Weights of a small mixture-of-experts language model, trained from scratch on English Wikipedia: 10 layers.
Below are experts of layer 3 (counted from 0) of a mixture-of-experts language model. Rows are named router (the router's row for the expert), gate (a neuron's input weights, with its number), up (a neuron's input weights, with its number) and show model dimensions 0-127. Each number is 500 + 25 x the weight over its row's rms, rounded and kept within 0 to 999. Numbers have three digits each.
After each expert's rows: a language model's description of what the expert responds to. This comes from a sample of Wikipedia text that the model never trained on.

# expert 5
router:483513501479489460528503540470508514472474462500482506519501480471474517503519472520517538507555451521461509500484471479490449541521509538441507504523521509491496522517531503505492487510516485462505582481523522455497493511499496490486523489514495494511469503500518478527506482539490494453522483494499467514504494498472493458510531532497510482549488534478485481416479524500491486544484
gate0:506498541465509439428502503497506546461492512495498492532550517460525530466472490454499536505512481513514515488525453465486475468536478498492526483547507499514481504486477511474490491468501491501520547542502452516476539430528458519518522499510506514497488495501486497497526538489490530504542544484486470521489513499509510491507466487508544503474489523486494497523488497524494479458493
up0:474539523484506523506486495515480512490523557513441484516514462489512504509468473508490502499528513504496469507511529517508495500489525469446512510547514534510503494516478490547546468501515520519471491496509460521483544542450481485481525470487519509508505463506517491536501493523482449541512516519527471513486473567489531506477487517499498511483482472501478511503482410535488495466522
gate1:528487533517474496523440528478502483496468461491486482504513539488494514470511489529488522476507517470481501520484491480513506501510508480564538479478510442524512485492540521509529508537572510521494492514479475498521522514542454498537470531519551536502512492526490486498576525477460528501531483495442533485517486491478499515500525473498522522527468505491513468484506511499483498524513
up1:461543477529472480473504483489474515496512507530491503464518511549516489469502483481543517533535463533508507512463478531452491480485468551499526510494512496503433466551471511503522471537476491511509484512475543479505491503469505508481511481531519517494517491517533464488503554485482481491528503473464472515477506500527540522519469493497503486508487479472504489489534530531499516501420
gate2:507512460487493467483456494507509505532520484543478492543487503489510521508523522443465472506495498475500499506478524532517506508497473522450452490468463505485525501503497492482462518491492502524537512487585487472513458508549538542467496505518489511513500548515498479514498488507488507509479492467493487490507512505517471509490484516464546492514468533462574513483494518504473561469504
up2:452515459481527482452506485566504485545514475467488495472463501496513518526509516470516473469464533504466482497536515548499525516539470528533494493485502493527517471543483531560477488489524512539529498489486494513527489534522505506481517507493462522475495515499541492545506477485512487521451451497511458537496501503484534532461517514514503497486483493487480529515455461485489513506502
gate3:509510527531530474519476549518485486537480458520506479485501502506509509539516535485519473525494522518494488520501451504518460523458482437488504510501497529488527517548505512540506540491507475503514510538455492514452498532539500481554476507473502516531479514470541497500506473494494508501516503463527512516501486457474483461505497503521524526439526541500484528494511456473535508503548
up3:463548456448499542491469477531543514448527505480459517478495493511501540513541506532498518474501481477525510465490493491523536476557468478533524499546499491458527481527500499504495521524508498495466520514447473549493499501528471484465500519525483457509498505519511453529493512519532508492534530500522494509507498484464517524487502497521493499498483475439459479544503490509516513508506
gate4:548485482520558509522474520512515522484469525511536486541491476532465552520529518519494537496519515456468519501525485529485507480486535499542530522519508475528508461444505533513504504491485523521547470538533500486534511487497487496474460526485531482506497529484483478533467498524507499540486557483501522488533496474492513526515488499504496490497527497462515441480484515527490478529452
up4:542489500554493479486520496511490467494501470472498495457477491483471534563507522522469470448488495517530511463524495551489488465516513549496493507490507531504553513499525474509505535507484504559489483504520513526500497498479478530488540464534496513440495501554490494469522433516486492521486479475502457486512476485524509467512509498550508545498461507498523489497489471498501511495511
gate5:489508503510504501533522536463523494498485515464512536459507467488498496501473487525534478522459506545500494479467503516539524443493513518463477525491511575520537522481498488481510496479470530516480480464483450498477491517530500524528528471504439484478499494525512501534548481479504461498513481495516550498500494483528524499546507470531505509483499554489502493450528480458522496504483
up5:498473492474514497492515519505480440552533519469507501492481495482541523466521517495518503455483465525513494521477534565497529450479527472506469492456518510530487514533495499470540534529525509510488513491450527505460500496493520503458494512492474491510500541511477449488534514488562468469507475458495526491531545517507499476505513482476494518523521493485519481495471544497487514466481
gate6:462471506459484511497496475488508489488505504495507458519510492513494462503509528486558506514532501476449520490499515502494480528477497494494485534477524466526498538471470489485497507527519499484499463485508545489514517527454479540501513510470531509525480514496507553517522440477505505439475498539489507507478460493500498500486496460442461495523561525462531514548512479541525502537489
up6:484495576535514486480487484511519489491519527519503487554490511499514464502497506487471522511454525519492521476517453505481487526471462512473488514519448459501532481540487507519522502535491476478461480524532464488499509497498451446547494458503509504537488506531491506480535477473499481461537476505525556458497516490453509507503513493479504502490515487468450504529482490540506514495485
gate7:512500468470563488519557474558471467492511503479468468528480473490504493470547491525516497507482480500517471452480514497535501513531524521478499503530508501545461505478459472480490474516499483494462476460517494472446555512531511492500509458526516487487502530548498490549510554495477532493491490492507529468483485500479468506531519479485501464497479474505500507476498467531529496500495
up7:522530519523466512498474487450530465495482485451523528520491530519512444521482503542481504507512479499498499461475509507519474486470450491503512491528480489463479488503529489468505508458464486516503532513530556538500436482519535458487493442529487517474506494484522494459499511525509487488451493477499505457457475505520511498519520494465526506525517528492516474466498534490459507472500
Description: Subject pronouns opening a clause after a period, comma, that or which (he, she, it, they), plus following was/had in biographies.

# expert 35
router:480495512485515454551512505497491511469498453507501529528464475447475502492521472468526516513505485503459462466529481455488465501492508468454487504489491511516494522512507504481507502514536527459493546521525484459466537493519492494492503529516509491478526485478499491536513504483481472509574505478464463516506486509497507457501494532501482521520489521532517484428514524516523569520479
gate0:515511502495458463511513513481489518500539529498498485500471493506501522501500471545483524475483496492523485508516495557500515487491489473524504495447488522505497516539458462481526519475472479497474519521526493524486510515490464491443524493506456466459523531518527476507505488463473433487534507468526501550533515526474526514526490468497521517539508479521519455481518464437482460480494
up0:507465487502547498490519489508468504512496522514483509512471515500454530526495470527503502508469459488494516500481484506497503545473503524471499547544544567504529503458504499502510463463491507524494506509494501493504513432494511493544454493460482502525467516493480482491554525482560525473522506492506544479473452506518508455497502493545515537501520524523470472485526532509519509512536
gate1:468463485510570474491490481535482547488486499507517487508465496483484479483484489513526460511506473504521498480507497497533520467522472523455518481504491537552522497478511548464476486501482505484525489481376456474479487465498487483473524538484504516510522520535498505493522477490444488490524489481516488467496497459494496495489478481486517458487475489509500533508498477491490487498502
up1:509522506506508505463490526500526530506441513497473495484539514545505499512475479468539517540481485493474519498487470478460524490530497485487502502526492549498486429500513490495504483453488505489520453446542547475496497441475506533506490544541554503492510542491470486470479502533478478478534517495503498497533460536465498506483507501508512523518481519507476477525510542489507523526506
gate2:516467496530551489521509504466446522498524520529485519496486451485504481489465476535508465490485461491514505465525538485527503497494534524503522487459494489475546496461513491452449510462526525524497498502515489447462513510508492499500489516481483481459469494525544483487511511502482473491530530450530460457472459503503463490534498501508478521497529492516500525506525449505526512453514
up2:559495443507513503495486528492491470522523478512501478528526554533517503493491492489465526510462483498539495456476506457508471474495521535519477477498538520449468478479491483489492489474522493508472507493500494523462505421503488468479452481516561481474503527505520526501492497487502492512517513501538471476527507490498533473543541453507467497498462528514503487497484519505524519502547
gate3:519527525521524520526493506514464497535479479468504517441521521475530493493460534431502491537516486532512447498474490480538464459513474505482506500500512509519500514496549533478501495505488510500488531507501527459491518526490500504474462525527506532505507491484478539517482528509543470489509542510533502483518539531528475528456500524522502538524526558507502551514529470493543486484495
up3:551481509508502451470504535528455490547469482490502485463521497508521523504522515478506483511490470465457465494522450524487483531472461498525516509504499504505449453458530492536512482509520476527463532501526481513506530539531477491495490469517498513506487478483496519538522534520516520445500467471540510482496513523531494494449481484484503499518501484549510493453532449505512480501498
gate4:546520486488504505472537493500537466504490475517536544494507505455557508468499504536486498497525489501478476508518517509494509496503500498515489536507482488518472471499492500444486554511526500488545454516513443510493484481486479480490511514521564461519477500468472513522481471478512502520472509550516505516499538472552477521498533517510513500515531451501511531450536463517454486483504
up4:520512545508534530476499469552462475469537523489497459517491490475535516515446491503526497460464542477485521524517523477492511529522540531486458502516502508517477485497502508533506514518527504501487461459470449449473503536480514541495532497471501535514523466490490490523485522511517497495467504496491505504475494535518481506474487524522488509471480513499479487488448508573537497534474
gate5:506470493463481514513473470502534506491531516526475503530511450470505506505487456510516539458526513524497506505509535480498504510480502516493480556565486549505517485493496481466493465536504519491513455523511464527513475521519506440500495502536479493526480533510470533532507467469525459475515450515526498500507494450522500491505522483511533535503502545515486485476545486512486535454518
up5:509488497552514510490504490482478484499524533507516487467504491505480490501479475534511520521484475516509454474510501444516553522491500489494469507491475507495519465529516489538531493481524555515495492516476493477496532519508513530538516487518434501526533533479533517470477472503483531458498525546485489541506552539498499484468471484491509511480465527478472498463464480530478456499562
gate6:514463483533479467510509498556548517491477462504478467520489531505480554492525496513498536525521488467535531501508491511456494494510477493472495500502506495507459505552474475537524470542528535485503491494460486523575525491478510508497505478501529498511496550503538498502475532541453521506472505487472517511516543496477560513511502503465492499531495516501531487519451487464514488508500
up6:472486482494517521545462511485506532486484519481484514488530497505438514491452466453549508529515538507527498510523497505530509463491485499488543472485496500470515517502520493522455468526486506476499483474449461486495496486494520511479508543483511495539463514544464495468524504505538486490504487485479506511480465456523463507475528527448496486450461539479495493530516473470521513457490
gate7:490490534519522524539517512516472484488469471522530504513514528475501502510464465510551512507475535506522526496509494466490482503467497514544462528444545448468520494466456522486547494495520482550553537496491482518510493534482488476493509504512485519501467518490515529508497463517549512513531490494482492548526478500530483470492509505525483545526464528547530506495481514482534490477520
up7:527474474503462508484465546461463537507497500486513496535502567477482476505490487506514466480483512522509473488525488483487456514520483506515528508455465508495519541477566512465517464527448523485480499466505501520480525528469500522495484496525493485490480491514531513483465473512513491535445457488469524503458500457552479486509522475503521475508494529529507537499547516510504510480505
Description: Verbs was, is, were, been and adverbs also, not, only, commonly, especially following a subject or comma in descriptive sentences.

# expert 40
router:501530486444498484507524492481516486511477501491502507506489518528498469474490496497529538502495479518490574450499461515537545509509485514533477479510530499493520534483489476547469479498506527460486526512500479526496540517457468499518465481539529520474468523515462512497526481484508500516511513493520521509483505489534493472520503523453519524547510513508501476559518503557478551552471
gate0:501517508516513493499441546491443493475500534494528506535525499468475487518508436493515476531471492491489514524497480512521531484488509490505489524499482504491512525434512508469493498494477494478504463491467500489530498510467507491444475439504529512506502515542510526519494476476522534527545490538500485524469476444495502455515439517460542480501498513506486494505531468495458478496472
up0:473498495524497485494445520478481472514530484480503504491522462543527513527469529528498500499515485496478500524505499516524448514515438503469523488471482512530529454488512499522535453512466524517542497472557509473486505518517478471497522486450562512501524500515507482516479484514522475520490496488476540479459469437529502487525502503524484516529486517500509466448498514466541507513479
gate1:513514519478494527490505469474484524542544534508531512529511521440517504511508527527503494489535477517511532464455470495528523497474557513517532447515495542469529506484494500505500492492483470483506534501519473489487503500468488527573562479506468520514486509501484485484518499520512486503534468462506527550524521500542504539499506476519531528511574496499507500510483518505499489531483
up1:469494441508495505494532459484498450470479490494500507514489456493475499468515482464519461507494519495529472491518503470469552508513453494460531506514545506490453486488494526491519528483512464562482485539496524464524498494444469560497548492502489462493527475475519498469474498541507463467474486493507495521491495501556473489500511479494468504528465501503523504505507529497504512501532
gate2:514492506502533503516517513468490512522522543499502483457487506521502491460490531490480509507513524530527509468526509490509538492515527478495511489524514521495496506522501503469510476521487539543519487454508522506459477483506496520505470556449529544528497529465484460476499461496531477458506532491511527540520502491539531527537466499465507471561486501465491540559486525493461531474524
up2:506487491516506504504522507499476532491467556493506563460510493501493477520493505519456491552519497480524493486573479489481488461522530492463465509486532487478523501495505463474528475456509480484514466509516490527494507509504461490466488488539532512502466427444532525491489481504519515513479479509510481532483481510510537507485440480516481501511469495537506477485514472534490540535497
gate3:502526560448516509495507503512477493500517490427447502488493524502489491525476467490522505500483515532487504475496516480495496493502460461475475496518525474517500525516527476503527487434523470507495463550498514470535509531542507485470523453484485485490484505527500543493503479487479538522492468530430512503548483490535509508478502485485522499522484515511556479455475500494470503495524
up3:527521540508501504500502507508529477491496511450531451511463499542487541466510507523489538547526506474522465502509472502483517486474474483497540454552515474530482478489530487518514469500494525500457485472464463499487491506512469471495475492460532508508496499473526469577527471462518519513499491534513462474503514513494478526481499491464488491492489531489487505465491487511519555500445
gate4:516488476486475529567493528484520516483525490481532501458513482482514487462530514496510472456495501524515520471482473484471452456480537495507504445510585458477486456491522480508511497476503495505509513517492523520512484518489493510536479497472477504520499477483489499512528503489469487535481516484520558496508493534477468520532516519453518482542514454508481521478525444496495485526476
up4:486475471517486470496494477511494524493456549508502486457517514489471468499522472501468519490518463493473530489503494516462504467494515537550490524453469503488500503468473501538475453532461532487499479516509503491468487504516491494507476496485483496553516513470527488515452512486544544481523492491469456504491455483500466529502496475504455511516481471542540444535530516488485504484546
gate5:480530507469515468496539535489514497461518501471484521485460484478517491549479503503521477519531504560487489505458486514519497486448535485480528511480464532474520496485469533476470434509515497501471492522534523476486486494529514468529459484538509545505485492507506460474493503471514478527533522496468551514500485496521466511488449514478461516503475542479523538521505509517531473495510
up5:470525516513477509513491505470486478456492513480520476511479496506486519520453491546501509480500483528533471500487477464498435479540527500489550491494508493502475501500519480452475451485514511528496522445440462520510511476537534518463500516503527502494490512493479521534457513494518517449460480513484493496523492481505493495510490474520474475493492527499448432527509513514494513483566
gate6:527499516495500495482570553491534498472471544473467521500507528509511538455499492536476462464545495478511533482514464528511408496510529475548507520457513566497499522472496474480501504479501507508520482509537467521527471511522482515521469504515528494496505506518481513528478488537513500530504488534486509510527486478523531514495504497489548496512495486446467502494494522515493490492491
up6:497493456486500449450499494462462482491458488454490479476462486498516488540504450460451526555520524516490485469510482487502510533509541481476468485515525482499508479522443510500482480518481529526477521520497496490479499509509527500489465487495516465551473494536538530488472555515486468485509509484501504502508513519450512500490472477472489499453519524511518526452503466489484493532514
gate7:450511542467513494541462519482506520481508511473491513519484494505445481484482550515474499549536496501504527493516457503503508505498447475527451526525517486476500490478505489545521477517493485471473472507516484472507475471514503509536516507495498471505485556550498498471503506511511499461527492457508461552486523461485517522501461520493522482502529525515505543449505539496509541538485
up7:502501478487481507468501511495488508522509523517473523445544489475500499475496457499509514475574503538533467525524514465476493537479501521508540486499525502499454498537519434490482507491500488480529505490487508516500517482514503484509469527517561432473492450463504518533483471519428503537495514513475465514536468499475524479506534512514490485509520512526495507520502509519471529496487
Description: Plural or category nouns ending labels and column headers in sports, election and awards infoboxes, such as goalscorer, Votes, Competitors, career, Actress.

# expert 24
router:508507502432481469511505497470491495501451490501507485515506495440503520500460516500479541465479443472481520472507521531506529519507464492510462484516520512491487514495453489501513459504519499497507508465501446496471530529464517537521448507533500484468508500487467527481500529548492477508499511500469507482485548512493502483517508515482466549472476481506498530482484532573486523516458
gate0:538520502440502508466488449455482461487520501453503508526493532502489504523493436489506499468507513549519454509523523536496485470503499502479498450486528461495490498505507507530515510506523462503457517514468506487491545534500481511545444474486519500514514518463495531562505521513505527508467500500541499495517490506526525512479512476493494474548499524483521535502495444519497513499463
up0:474523514531515495475504467459486549509507521486478485552483483519509538521445443496480490465513499531499504497515503512512493473457510482504532500472467509453504490508513517537491526494499486530474490503474467482517508488519543501464501519509432515456470502475538504522491490499528495513460487489498524480522515477534521539477465482504533488474491474510494445529476459477479465559493
gate1:478494511491522501474499512511472500520483533468501517493517496523527439492477482514488506487523453522538518463492518435522501509472512541505527496488532520464488537496463498508510457535478485462533505500526442523469494478485494487468499483474509505519463504504509510509507498499478462456520531524463461505468471529456519470467465422517510481489490483495526536521526503513496498539504
up1:523471529527513494521505546539526447456469492514504502478487477472464532506501483477491494497490539502493440549484511453531466462524513474480504495473518513528460496547487517503483514510498480479496523503534511476516522491522531528472474486489483467499476494510464533498497502482538487495546450458524470488499495461486508509538530481506523519495528518527474482490466522463462526462474
gate2:480518498467524495509447499469494463489468511520460515525505498466477419485493478530504481494463460536473525483491510490486467525503474545505525488526503526514495519480511513503456472499528503480469492492494482490474507539482486505455469507495501529509521471481503506471563513482472498497544533518506487528507516511509541515437501459508523520526487483463504486525529486549475510544471
up2:493554471494492471530502490505507485472499531498471464492543485458478474467550483539471479478492469484539519456498497507570502535463516523530489513526480479499475532519513544456507500517508471501497469508541473532480500500517486452503494454507495534482527514509471496450497521486531523472515485506493509519529491479487545517518520471482497493436525462475477493522484486479508500493510
gate3:494475492511452522507507505489526533530521506508520493495522478501468498489516558528443478456526497451508465508543532517521513534489480488513480516488501473460516525504494488486486504497493489490474486517444504495490461506492550509550479475518491471488496494539494496494533514480538479520508508537464551479476502494544478481515531541463534478489494444510504510506505516474520506542563
up3:508480536484471523471518498498501475458495503492530518501535464500542484459486566511549522499459492479527526500511461524509499505507529512491478470460526476477468517552460511522506471494504464488520523511522534480536498505472498508489496564531513536527538460539525513449491515491508493501510481465518508519512524535462543510516513515453501510511500470505463500505493517485501516455483
gate4:437506471469521481510481487527483527513466512496514467490522493514511483511474447544505511508503475500497473531524513480506503493517497530524498522545523525489511569535507504475495494513491509532496503482472492525509488492475497498465482460492560561543488525499531509488530505492506454467499503516452488502468517468430500523489509542486506482538531462458533502489505492482489490545487
up4:523519480533547498540514541521494488526466459483474518504486499489501485517524534506505513433512525510444502522517482490509484545540463526488495506493498519507494477532500512551472483471471526461536499520442546533523470507520468467458456496503493532548479512489497491478504492461488475513508512486542499511503516503487509505521531507512457504512478499513472519465487514516529499484561
gate5:482513475477489523491516489512543515532463503512449530525491492456487469482523477478554476508524531491482470531511526427474510490506519515485490489511504552489506528507473488435488531496501542492530477517492505533510479528521486531552494468523479561496519508516518500507519496465501524484497481542516501508502507492522463446502492490459469523487484514468475534533476474520482477485512
up5:504497497494478496529437525459487478479506508463494488513500476493476458536489453502463466518470500463506506485503505526529454529459486484471484513544457482471524515504543529503461497520484481527485522522462519523525526514511491508497471474496431459495505520500529517533528505512537536510511522518533502482489511519480491467481520536536509513526476482495532499482461469546498523457511
gate6:475504520481516510507528477510469516509465438498516477487527533507518500485552515477545509487459490497462479476489485484544506508513515464512517471460489489503485476473483476521516480511505505515557539472474463494496500530505480484487527518514506534473515522503496452511511465574476480484508499521553521520529548491512517514481483541520547481497492475506519506464463498463469483467465
up6:471461497473481494499492464517525492503468508427512526510498512522462507497531487515480530496489496503485477525505515539474523527449533516503467496529469471497497468484515483506485523511515541539496498495467512471469484474524505547505510453508522518496467532479492502418487485488524496507488486544521467558500519490479518503506486532514509569504521479472507502524506512482519476445475
gate7:510517487512491509475506492453487469541436521439482469516522478514461493543488470500518492479494514524470530477466504527512504514517504500477524493478478480484500512487499490446501502485512478505500465526478492488507495542455510488514479431549511487517510498508473511458446498538543509512504491521529488523481525494481513541477499500450481537507541502451538466488504486524481520497542
up7:520483526482519491471487442541522527530472503499464544512480509508515509534534522551482491528487500529524496525493523515515489523468463523517508488504509512486489495464464538525491522458514553467513503467524494520511484461549473487510500505472440488498510523461470496512572539512542512498503499514506488479467465475486487491519508446474493529474495458486534481485509496474489487500477
Description: Abstract or collective nouns and their suffixes, -ation, -ity, -ment, such as population, areas, ability, levels, improvement.

# expert 20
router:489476481512556503472487519486516532487445520502517541503462484506493519447525514449496520523505477511513480504499463485469530490450530498490496517489486524487469501509478529520495508508542546447505548492485504504478554485517518512486503518529493504501549513460479475456487498517473470503531535500493522526532500495481482510484476508494482519527448540483464498443515513497544499514463
gate0:496455434502482538429511511505494496477496523485526478535468532498499537473485499516484489490484507491469496525446498509500523518481500452534532529478506483492463475480499466527494529458493524542478494510505480470525463458484480497495470507509525482505524517500519488515514506479512537468540491495521516519525530583518470531498527501471467499523463491503511499468532508481515489459488
up0:472519513506558494523521480459494468532488491467504524521514556496530481547513497504479488479526502492495503486491491468489509490467500487479494501508532474532498485512524484535522523501531515509481476522524548541521449501549524541546514501460489543507447517504471511503551535516538498506514510501455479490478518481507526500529523493539475500511518515493500512501508459526423489519521
gate1:500498518488481455491532505517442470446558512499533474515506503503490490496451521481485473504469452456576512508546519515478481508553509465495510508509453493485497518540482562515512473499459482519570483515531501485520507537496502466510504517505509518506501476493484498509507519515541504525502524527495508466491503469502483490496505498513470503480509497488487462501483469528462539488514
up1:505488421515493502492492484477515504558526475478513501505468501468537497475526557496430501490522494529482482478483485475538475488512506506509454509498500528571524534496506505526487490503512532497499510502476475512465504516500507506522508486477490492520465456501526533488477518484504530465474562495461487463504528524476517511523513538533532523523451514497514528522508493481503522537472
gate2:472489546486510521532510506462471506467503502488483505463490490474487466494545492501510517568512454487499510495497469517519483495479469509517516483486526537480498513507477497459496552543521503499526493473470520490468466504463505493526526488525472493513527520552472505441440511492502503525513507537530545499470518503489550506472510488473479500496496460470499475464514499457538506553494
up2:478469523506475500520512544464464511530459497471473513500488515474493511502505440498497504490478539486509496498496503510543483501524522504486546518511485522518493482449457513472479563477510486463467488529546498564448457474520522485504506500510507517533504491491527538476575506494509507477457482495520491512529476480546509526533512492490500482528487508511473486478533469477503477520516
gate3:485493511505496535529534493485520510475446485493500509479517480439499442518528526544482490541473451496505503500535481528478497461454486491506492520522478491481522568511498524497477518482481528476491532513458481508516481506504492449542541480537505503493499466483491516460478511471458513539518521467493495490491479553507486512539504473509482483528505507484506504484524437463520517496498
up3:509490510480457489460465499529496511493467495454527496499524516544472520531471491523533546465506450480492495508474492532491498534503499516535486492497487502481481546519469511526502531469465520508502472478462500516506488507517489492489478520507520456514512511443537465482482465506537461501472462482473537495506509470483542532482540504490511521484511504535452485514498515430501527538533
gate4:512520491480507468549531530510523491497463514478497532526491540544507528450480461500480481489438507518511507462502479478486492504507516540477529497519503459508565524470542534491502521503467493478499451555500478463527498527505480505512484517512479482516517536495516506480459460531476474501450508510470522506500484491532503546459487514510527479462476477516489511482538497508479518515479
up4:528499514490510466486500523508495517529510490515473508523507513485508467481531510494486482465497508461493521498522549496497518519480510509536492508520510465478509515527495568469550526494505571481471471513486486498564474513547491502524482540481456490527467512445502481495463523505467499493502496489470503496448533494501517497520504512462461517489512474458511530477539519513444481532537
gate5:529485499479532457491539505511554510549500485532536502508471491491508463488497527474444479480507507528463510517478463514505461538528501485504538490515526532491433477555490495535499462526503488510503500539493524489504483507487478493504445469543498531504469504504509486489522512515542514510477502471535506513499541513508480487535498472457505528522467476487500492508495470519471486466440
up5:517495451484465470486476488495490477513534547506477512473513483516515480538443492523467469476521500479486503522501480515505508499448496496541520514504471556556516480508512546521533536482523504493498485486482501503513492529473533502503507537485541469501459529484521503513508490523479487506528516494515467499466492542447503483525526522486471489484494486578543498507528534546478497522517
gate6:469541481482500506496492498507499510499552516512497497483469503452511491537464531545470495526523503503509477466557499518517503515457506478498516510492477565498552539499479528494507515495508525483498473502511520519484480474483456513534533456530490510509529528542502441499493477466533456460536468467496477504482504484490520507544498488502525557500460498507478480484485511512496458492534
up6:484513510524498552478477495495537500489495521533526490538490486517487476469487491516521490494511518482471495533471505491500521548527506497493464484510534503501503468505448477478505485525450499496483491502506454466479525542504557518512491528505506481511499506472532464480506465565444447522466486520443465508544507500471508512465480545498488487476492545543495487500476485534515505494533
gate7:496494500512555474459485498475486512498501511469470516466527495477474483548519507509511477505513534524498537485501494499486496475449517485496530469501525521482517520483494506524488489494491554508530503523497439495529496579502458493450494535526506514503492490498513522533502520483538468528475523485443512477513478441510528510481516455488515521515526542507480507471465519520545495472469
up7:518479516485499466469518483469420434487495460477531512549473526465496515462474482515495499452475460527500512486515515482499499493506517484488505468525509480527494476490511503504473538475498500495510496519464504518508427490522499474476506535520529500496500491489525486535473578498509518507523525478517496500518483462519514507476502500536463468477515524500472483507492508447451489494463
Description: Bare infinitive verbs and be/been/being after to, would, can, not, e.g. to establish, to develop, be translated, had been.

# expert 8
router:523518489533493488511494475491489494491466498513498510504512539421552492493540508486529526505490508463512515500527534449497498475549509478492499506512480479496511488541501490511492519523516518463521501506508460473522542456534479537492532472528451499516468512498503530530491494554483492461495486550492457449510493498503462493498494500520510453464539547489492509518480549509491504466517
gate0:503485498464512518515521439461481534485518451533509492464504502518534480432507493529489514499482501526498466474504482534495470491493521529508531568497545463492467447468487529505453514523476491457501513499479506500498479508461500487494520473531543482503467470487497495496492496522474521507504506470471454470527499554502511449492516534522509478495504490519520502506526479464530494467491
up0:535521465507554477522519530484464506497435504516476529495478501475494515513461525512542551471522455519500489516491517500488475507545538496489486550531474488466513540529477543463493513448509485475510516496484493491517519515521497542461502524519453534498529513508498498490486537479523516475510497490507551512492491479471508518468491525524521469475507483498461497442513511481510482540510
gate1:464501512542530475476475521475490522501508483506491487495463512496507506477481501448535495481537519460507482539516500520499497496457491460446491493464522494439498508554502535485514523515464500485542523518462493499523514481498482513521516505515524489527501501512509525509516495466521479535485488479520554567483450469493492449476491535464487504490488533494506497468480544479473513452475
up1:473509482464529504438477451533494520464479473441498482460517465519502484497498502506493481455488483501457487516483509514494502507483540530485542519495467500540532510487515459522519495483523526485519509521499501495485467481501479463503518455486479508475555479489510450502472482523478464517493488526448523478510501492484510525498480465479510482516498508457507490447519490552475500560519
gate2:473503494497466532502517518539468479518538521510533500504487488482534470532504466486488506508526493501494539506508552500520476486546471518528487571524508511542507527532487519529527529486497491518529541539507478472479502486514493507444503493496535468547499413517498523508500486493496517528490530519561500524486518510470510521526509508467501472486469569482490507494490504496520506499495
up2:507503562475499494499504512522532528498469494461465468526502473500509554486511512506515533497478508433500523512516521529497515489484569484461490516531495537478519528481517536508519516503473479525479487521466443475479495541510510499526476524521514498517501512503474471518508484457497527495491435458508497521481490471483519504488501519492505454526449519553486500503518460505497553489499
gate3:448510493525507501498487479517509507534515517484500489481557546494508470530490493484484527489500490455487480463514495517500511518507515535532532507525498498504498516509505477515460485484478480491504500535555449509514489507498499481505500497554481437529477478464493499520519478520483517487485517474509528503491478528532471544536540492519512458519525491460530510484551468533429554512534
up3:480489523470515511538520513543477497482507510470499473497479502488468540497535478555546495504483480485507515486493509454512483496519514532499491428511479518455506535495507497543539523505481510510504473526448510533494524496520457505488519543533500501481445508510497516496527509490485478504452501519498549506497473554450546466482436492511498483474539507479515484519482524507505515493491
gate4:487494493499496492473451455481541543490508489471491482499542492490524478494515500554488525500511450522501533512487497502498490514456536468487521547498543517513528528507468570457444534546480543473531519494509444497500514505533496473516456493496533514499495511487497492467512518494507514509499502522503510538460490500514518498475489493490502533485471533481484471526461494493506436480501
up4:486459510488527498466537498488532539485475496488529478478528483493481503503509510493520461533552517465501489481466524513483557484463550506454534527467486517480497504467521492521480533508491510500553488478473515502454508510527505514544544516506542531507570469491522477459464506500484494514498446494501503501511504488477499498509505499505469546481463508474511493508507499463534457481468
gate5:516507447522531504518481492508495503488516560471505495487491513551546523490429489520455471465526503527510526501495466460507504490531486540487489562535494468528523476510504489465469528516511501494502526503540470505491487544521502480483514522549507534512504493489536508498499460497482459532513534555470488501487542491490513510505533545522524517493509484472487494539492519500494525511529
up5:481503536460512513465466521526474492510526507476510481550556481498470542538466522503445479510497475510487506481513485489548500535505501517481512502521479513518532500502508456477544560483515467510493453489476512486476477510518500501447521513499547498519512496493537503478528488490501503493484536504474499501519484489492544506503469471575538501516529528487555486485487539520524505508528
gate6:475498445529529519494526535464545535495496554489481496492501508529489535490541507495548482526492469485534481527468485507492520473483473484476479513505509518428474480497487485489469491483448511497475508501521471445518494484469490486529542512477497470461542441518473488517501492479508470491473523548506520515509513462505480505506476488493490462462495540518540508513503461504486511494496
up6:534526490489506487455468531518500508501522479529516491493522489466467463496475523488499479535507551446488507471550490462508504587478479511490481544552528494485486500504511533507517539539508521487477489497509501488505526470524497509484546490461486436489495529484545484534484506500466472470501511501492519497475548489514507522514505514476505532517535528494537547511493505520521502515492
gate7:514477492471467473503504479528521489489492489436504501532487523465496507467462497505532498466498476480480488492558485507464521486492473508545534506527509494503510525452501507521538490531489514493541494533481497496492510531525476473471509490496475553514517497518471486514460494498523463486523467478466514498503519484529489479487527529426479437455514501540474504497528527491535486484553
up7:511503523466479501519529535516551517497563499495483503493513506482480516484499455503457534545510524487450515492528501484480480466525507503508489525498510486501493530469497457485461464520476451544485509531429470482512505526521449495501529513487526503466475513488466524501500506468512474526518508519507492471495479527519482488519487457475441506462530529468478490520525456510502509512472
Description: Articles and determiner-like adjectives in noun phrases, mostly the, plus other, same, first, two, each, latter, oldest, e.g. the others.